{"n_layer": 12, "d_shared_expert": 0, "routed_scale": 4.0, "warmup_steps": 208, "final_lr_fraction": 0.1}
Below are experts of layer 6 (counted from 0) of a mixture-of-experts language model. Rows are named router (the router's row for the expert), gate (a neuron's input weights, with its number), up (a neuron's input weights, with its number) and show model dimensions 0-223. Each number is 200 + 40 x the weight over its row's rms, rounded and kept within 0 to 999.
After each expert's rows: a language model's description of what the expert responds to. This comes from a sample of Wikipedia text that the model never trained on.

# expert 11
router,253,172,204,194,253,198,161,196,262,140,234,186,171,194,161,114,235,284,222,204,197,170,147,215,212,184,212,239,225,173,169,210,265,257,199,287,238,219,166,155,223,224,265,157,142,289,163,312,212,199,248,146,199,239,286,185,231,198,280,209,212,201,148,189,202,202,238,206,226,151,189,170,199,185,157,252,220,175,114,206,220,248,180,260,133,146,171,165,186,180,144,234,196,241,226,199,214,215,243,196,149,233,185,292,194,281,163,164,141,175,201,198,187,176,189,219,216,208,225,212,200,281,192,153,190,255,239,188,191,299,165,191,232,236,235,216,150,215,234,228,220,210,230,179,192,163,200,184,172,164,274,240,160,157,235,198,132,222,178,214,269,197,170,139,186,179,228,147,169,192,164,255,162,208,181,179,157,203,204,179,176,150,214,212,223,204,241,204,241,181,162,229,220,128,145,241,185,241,139,205,183,106,164,146,252,181,197,282,138,158,236,243,189,290,187,158,252,190,219,158,216,140,115,187
gate1,259,157,208,221,196,220,205,179,260,281,162,186,237,257,152,237,247,191,267,229,188,223,308,127,180,179,191,221,230,210,221,156,199,164,256,246,167,233,214,179,198,198,220,204,226,229,131,221,177,242,294,226,196,180,249,224,196,223,261,211,283,215,175,210,260,197,248,274,125,208,120,242,255,231,229,218,128,230,183,212,246,153,157,193,217,287,198,152,208,245,183,219,201,196,273,241,200,224,224,165,205,174,187,152,218,203,201,238,167,187,143,207,232,205,222,185,166,197,185,185,178,190,161,224,150,136,182,220,219,221,168,251,134,191,190,223,204,180,219,248,262,151,200,204,231,123,213,186,191,203,197,201,236,309,178,251,143,202,168,189,239,212,228,214,345,225,177,201,164,170,269,238,259,168,235,224,248,213,230,179,240,220,153,225,273,232,146,228,193,216,284,184,254,223,189,255,218,244,182,179,119,175,181,160,82,228,221,193,202,143,209,200,173,147,173,250,254,184,263,254,183,158,182,201
up1,135,244,235,181,193,121,234,232,194,168,242,213,185,199,299,208,143,218,186,148,225,212,146,242,199,262,194,181,133,188,171,281,229,195,183,199,231,173,186,221,247,219,200,193,212,206,227,172,179,177,123,183,296,155,174,233,254,222,202,193,177,170,199,130,191,193,218,147,178,232,244,233,201,233,239,172,257,185,156,282,156,219,210,226,211,83,240,201,212,175,187,229,183,243,259,172,173,243,228,151,200,165,201,262,215,186,203,180,137,234,254,180,231,197,216,158,307,131,149,279,191,239,255,176,213,220,192,181,175,152,182,204,181,208,109,198,245,230,212,171,165,234,192,223,246,213,211,212,222,187,232,112,168,162,269,159,262,173,203,136,203,249,202,217,138,241,263,192,211,185,172,197,177,172,118,192,132,211,150,277,255,207,230,172,157,219,277,136,219,258,195,163,146,153,227,197,163,232,199,183,262,207,212,221,265,189,163,227,300,281,209,172,269,178,217,176,247,225,126,189,222,221,195,166
Description: Nouns for competitions, teams and media in sports and entertainment text, such as season, League, Division, Cup, film, chart, Tournament.

# expert 14
router,197,212,211,168,265,285,224,170,209,139,180,150,141,132,168,223,197,125,244,216,179,205,179,171,279,140,298,211,241,187,154,249,193,166,196,227,177,166,171,264,201,183,184,228,237,214,250,181,266,179,153,230,226,143,153,245,205,198,193,243,190,240,160,246,244,266,197,148,123,231,174,196,224,300,248,206,172,227,164,173,176,256,225,179,261,253,223,220,213,207,208,195,127,205,177,119,234,254,229,157,240,160,244,260,236,202,142,192,163,245,162,206,261,232,214,203,214,131,213,162,190,255,208,268,146,258,135,179,235,186,161,189,192,122,241,153,216,152,172,219,246,152,177,207,183,215,122,177,232,165,175,120,230,178,188,186,236,171,211,198,215,174,207,183,227,212,145,221,153,246,175,238,93,223,230,228,160,228,211,199,211,221,195,210,180,183,153,226,203,224,212,235,258,176,199,187,232,157,184,226,200,218,221,152,197,146,269,208,202,164,275,220,215,226,167,204,295,294,284,123,239,255,230,222
gate1,217,193,210,213,227,195,212,236,255,235,191,152,165,338,162,191,252,228,161,291,197,149,252,168,201,178,243,218,219,185,246,175,230,212,241,187,251,231,224,220,183,211,115,221,154,263,164,237,163,173,230,175,152,217,233,114,189,150,313,210,218,254,158,215,186,239,193,213,136,170,144,232,155,225,232,269,168,214,178,231,253,262,182,225,217,218,215,155,201,223,158,285,221,160,258,219,214,191,199,195,211,221,166,105,247,172,173,263,122,184,125,214,189,239,188,173,139,199,190,108,213,222,182,169,206,212,165,186,199,266,137,194,234,144,175,169,216,212,227,178,250,177,218,197,209,166,217,158,231,184,171,170,254,211,212,229,180,210,135,220,211,218,194,219,165,185,189,192,177,178,254,244,228,189,266,193,242,241,215,88,182,183,178,212,243,295,165,243,214,235,211,178,176,171,203,250,191,210,174,177,138,222,123,190,168,187,205,121,191,109,217,213,160,110,124,215,250,199,245,199,189,110,191,153
up1,177,208,262,196,160,181,250,159,208,234,197,233,235,133,195,207,184,159,218,134,129,216,199,241,217,196,157,180,195,232,157,225,199,217,201,259,188,146,144,206,192,215,242,172,216,181,229,229,164,184,239,240,283,140,236,264,254,228,182,192,197,146,202,156,236,215,216,253,207,182,257,130,254,198,251,159,201,167,209,204,157,161,189,193,199,174,249,171,219,142,203,182,141,265,238,193,265,236,224,212,228,200,243,251,148,260,200,149,178,200,311,129,258,168,242,214,237,172,177,300,143,226,218,218,201,214,237,208,219,119,198,224,147,227,195,178,272,212,174,229,152,235,146,227,254,220,215,222,150,143,300,163,155,182,181,118,234,211,179,184,203,182,162,193,266,244,272,161,174,157,167,170,190,133,202,252,178,182,213,317,219,229,153,187,153,146,254,152,219,175,191,187,219,241,232,198,193,244,231,185,180,204,254,215,176,194,196,260,248,314,157,194,211,257,269,138,239,218,200,189,277,256,215,225
Description: Prepositions, mostly of, after titles, roles or verbs in career biographies, such as secretary of, Chair of, defeated by, appointed to.

# expert 3
router,219,195,220,176,148,169,234,102,188,200,191,257,191,236,243,270,180,191,237,196,275,207,210,274,181,307,167,183,199,221,179,230,149,164,196,192,187,190,187,231,207,214,169,208,176,203,123,201,245,182,178,238,184,225,159,232,201,206,246,205,166,172,242,148,170,194,200,254,183,237,180,246,231,262,238,217,197,278,108,181,172,218,181,174,194,197,231,202,192,187,157,318,144,254,147,130,245,166,265,121,104,220,241,173,185,174,140,172,200,145,174,171,224,176,231,201,156,146,194,187,128,271,228,166,227,180,159,198,253,247,178,226,204,147,199,190,159,210,224,159,117,253,199,127,211,192,166,171,216,184,156,289,180,172,209,210,206,128,174,159,217,187,168,212,275,188,171,215,181,256,164,197,132,193,250,185,202,219,160,192,191,175,257,150,161,258,254,197,181,165,216,265,181,279,232,156,238,211,187,149,197,201,89,228,168,168,229,144,198,182,244,234,236,247,263,237,161,266,152,134,241,160,183,195
gate5,221,154,223,231,204,239,259,233,203,228,177,232,189,231,174,190,248,203,133,226,230,152,183,256,161,251,192,170,268,184,159,210,156,189,210,140,236,160,233,207,191,178,232,242,156,180,236,237,278,203,237,148,272,212,194,130,255,177,283,198,185,204,183,242,103,165,192,219,146,253,177,132,183,125,247,191,214,276,197,171,223,171,181,166,204,220,174,162,211,272,197,158,245,186,256,202,146,209,211,277,211,224,180,155,157,186,191,262,184,189,192,188,201,206,236,290,174,166,178,237,130,214,187,251,168,81,276,232,286,206,109,211,224,188,197,254,204,122,225,158,195,112,200,262,179,218,218,262,155,186,184,151,214,218,185,200,269,191,188,208,227,293,193,95,174,228,174,159,208,182,192,189,205,220,180,200,148,272,217,201,283,218,197,193,181,225,141,211,178,138,220,171,257,168,234,253,205,219,229,134,174,192,179,158,237,185,153,218,225,237,230,222,195,293,251,193,220,222,203,202,157,123,183,204
up5,269,161,170,170,169,192,167,249,216,183,153,229,90,214,189,154,223,214,202,242,204,247,195,186,198,178,108,169,127,204,245,185,281,229,206,240,198,183,247,163,199,298,243,96,234,177,206,236,120,184,171,241,189,213,183,169,201,137,220,190,193,81,233,260,232,224,190,192,242,171,246,252,146,175,155,235,157,174,207,202,231,166,197,279,126,200,156,198,191,167,167,195,176,206,170,257,252,234,212,174,231,260,232,197,215,279,226,187,160,198,149,139,215,173,168,144,185,160,198,173,192,200,212,128,204,285,192,165,123,234,215,222,182,253,224,156,222,265,212,250,215,241,160,125,195,190,214,148,208,172,271,263,128,252,207,253,240,214,237,141,141,212,207,206,137,145,208,198,197,205,183,166,257,171,195,169,192,184,171,154,220,201,203,203,218,228,262,187,188,239,167,239,190,194,191,186,156,165,77,259,137,217,246,203,168,103,151,211,167,218,181,242,217,165,194,182,222,157,207,193,220,160,173,246
Description: Line-initial dashes in infobox-style lists (- Location:, - Type:), table pipes, and adjectives like new, main, original, separate.

# expert 7
router,217,236,194,226,126,278,169,235,119,303,195,243,185,254,245,224,164,174,242,176,174,134,287,237,204,161,194,146,197,155,170,160,196,262,200,130,237,207,228,212,198,239,171,189,186,162,213,171,210,309,193,201,178,275,166,197,208,255,226,177,220,236,175,221,210,179,229,236,235,202,215,227,198,132,292,236,195,228,145,195,164,191,212,166,168,244,257,271,216,120,253,231,207,166,153,218,257,201,274,218,217,178,249,162,190,145,184,229,161,206,180,245,179,207,178,207,159,215,199,136,235,135,227,205,238,249,191,273,220,258,203,220,246,169,231,184,224,176,183,242,151,211,243,200,128,168,89,161,130,217,116,225,202,188,186,197,257,159,220,213,235,134,230,191,221,225,254,235,237,127,170,207,195,222,225,149,256,229,230,129,142,175,262,195,230,169,140,202,188,192,156,310,230,198,273,156,224,180,226,166,222,232,209,187,219,172,227,178,134,191,154,188,199,220,160,287,226,150,188,177,202,170,201,206
gate5,218,82,225,219,83,135,224,240,181,250,193,238,214,264,234,176,209,249,162,175,188,258,197,234,166,224,215,249,243,171,186,148,246,168,210,175,221,183,205,184,189,245,274,224,216,237,238,171,254,152,204,204,219,239,182,118,174,230,282,170,250,173,217,186,157,232,196,211,159,215,91,253,181,175,201,201,184,229,155,179,160,158,181,174,243,208,179,200,223,255,208,157,205,203,201,140,193,215,207,173,165,244,170,225,235,145,153,227,251,208,223,152,241,176,190,233,162,185,231,220,130,187,197,230,269,214,154,257,221,255,158,266,141,229,206,160,209,214,212,191,262,209,145,197,170,186,214,212,195,209,199,185,126,163,161,210,195,175,249,287,272,240,219,98,140,213,211,197,177,206,198,255,200,244,208,181,205,249,151,142,173,163,190,242,161,182,167,261,140,253,232,198,195,142,241,119,246,165,138,163,222,154,217,186,175,200,173,349,206,214,251,204,183,183,283,172,139,225,256,191,226,138,171,177
up5,254,185,216,202,175,184,188,273,205,136,192,236,202,252,213,161,157,161,168,222,181,223,197,232,263,195,160,232,179,193,222,184,165,178,189,220,214,196,277,179,201,237,171,179,175,251,221,167,189,243,227,262,226,225,193,188,101,141,242,224,243,142,219,278,258,233,154,210,164,190,186,249,116,240,248,187,140,284,146,179,223,125,154,189,170,299,172,187,208,141,188,173,145,139,186,229,158,208,145,227,276,245,309,166,216,165,148,218,151,244,134,196,190,180,140,198,216,173,274,173,136,177,218,154,128,264,168,203,280,224,162,217,173,234,209,151,227,175,206,241,272,187,237,260,216,180,193,194,158,252,215,219,173,226,154,237,191,165,205,228,135,137,158,145,228,236,165,219,159,211,218,220,158,172,209,149,211,190,179,151,281,201,206,200,204,166,243,214,227,244,195,259,219,239,159,156,176,207,238,231,203,190,172,207,217,218,219,295,181,267,218,211,184,207,105,192,178,121,161,199,212,145,110,206
Description: Nationality adjectives after a birth year or "was a" in biographies and people lists, such as American, British, Swiss, French.

# expert 6
router,162,188,222,177,153,207,206,164,247,175,251,148,249,208,142,270,226,179,132,216,164,210,230,162,132,220,226,223,244,227,161,157,216,233,201,130,144,222,200,210,210,113,161,189,255,165,236,299,194,212,277,160,256,262,174,267,238,219,228,197,190,193,148,177,177,139,203,242,165,152,194,149,181,185,219,251,221,203,161,203,139,234,263,151,156,192,210,180,228,230,168,223,259,217,193,148,165,128,233,167,203,217,246,220,225,151,207,148,238,200,232,225,185,198,181,205,230,239,111,204,183,214,197,182,191,231,217,182,171,212,187,205,148,225,180,207,166,169,151,155,142,203,306,195,219,130,267,221,151,155,271,168,181,194,152,188,190,172,257,199,222,188,218,115,102,286,177,155,215,207,145,178,156,165,159,135,242,181,291,204,199,212,215,180,213,284,202,193,197,239,113,168,270,162,190,223,230,236,143,188,112,182,206,190,169,221,220,226,238,226,229,261,217,190,223,326,188,257,225,235,172,200,186,187
gate1,210,196,209,207,185,217,237,181,226,185,176,159,266,359,212,220,224,242,149,247,136,202,231,179,206,189,201,233,183,131,236,121,164,159,263,164,214,197,118,178,174,200,212,189,212,280,165,234,174,160,227,220,216,209,228,150,224,215,220,293,233,214,192,237,210,241,322,247,141,243,188,162,207,140,211,223,227,209,195,175,230,185,197,213,217,221,249,149,196,208,161,251,179,219,210,258,275,230,223,157,229,219,97,158,176,185,163,245,183,188,114,213,211,238,176,143,209,206,206,188,193,220,191,163,247,242,177,190,225,285,235,226,170,230,174,191,180,232,171,205,193,204,242,223,215,159,211,179,191,211,238,136,216,195,203,247,169,190,235,208,214,227,214,181,278,229,139,206,253,110,150,189,252,134,187,177,221,192,173,269,149,202,206,219,259,295,228,186,240,220,265,119,219,193,172,215,199,295,164,197,131,222,147,260,116,248,189,203,251,140,219,128,222,164,150,204,251,198,193,216,184,250,177,148
up1,135,218,138,196,120,174,133,156,188,234,246,262,146,209,242,239,215,166,234,180,238,186,211,192,189,230,179,181,182,231,202,186,289,182,206,250,197,220,217,229,269,170,250,147,268,160,147,190,160,244,167,206,219,139,280,212,188,190,188,179,162,170,245,184,148,214,132,171,191,227,213,241,190,200,159,152,204,133,184,223,138,182,248,242,262,114,204,145,242,166,224,186,204,215,268,120,179,218,273,238,184,180,240,305,181,222,202,154,133,173,328,148,246,193,231,221,264,146,180,234,168,230,192,219,169,229,200,194,212,142,219,175,195,245,161,175,245,221,228,201,226,238,176,147,258,206,169,163,224,161,213,174,171,199,251,179,274,205,164,173,173,236,190,199,182,187,313,175,112,214,183,152,140,188,159,210,172,185,188,235,213,171,194,235,166,200,267,155,215,231,155,180,208,219,236,191,196,198,206,216,177,204,153,180,231,220,188,195,269,313,204,212,225,224,285,143,204,245,167,185,251,192,104,156
Description: Word starts after headings, list dashes or table bars, in taxonomy lists, infobox fields and match tables, such as Cre-taceous, Plot, birth, Incumbent.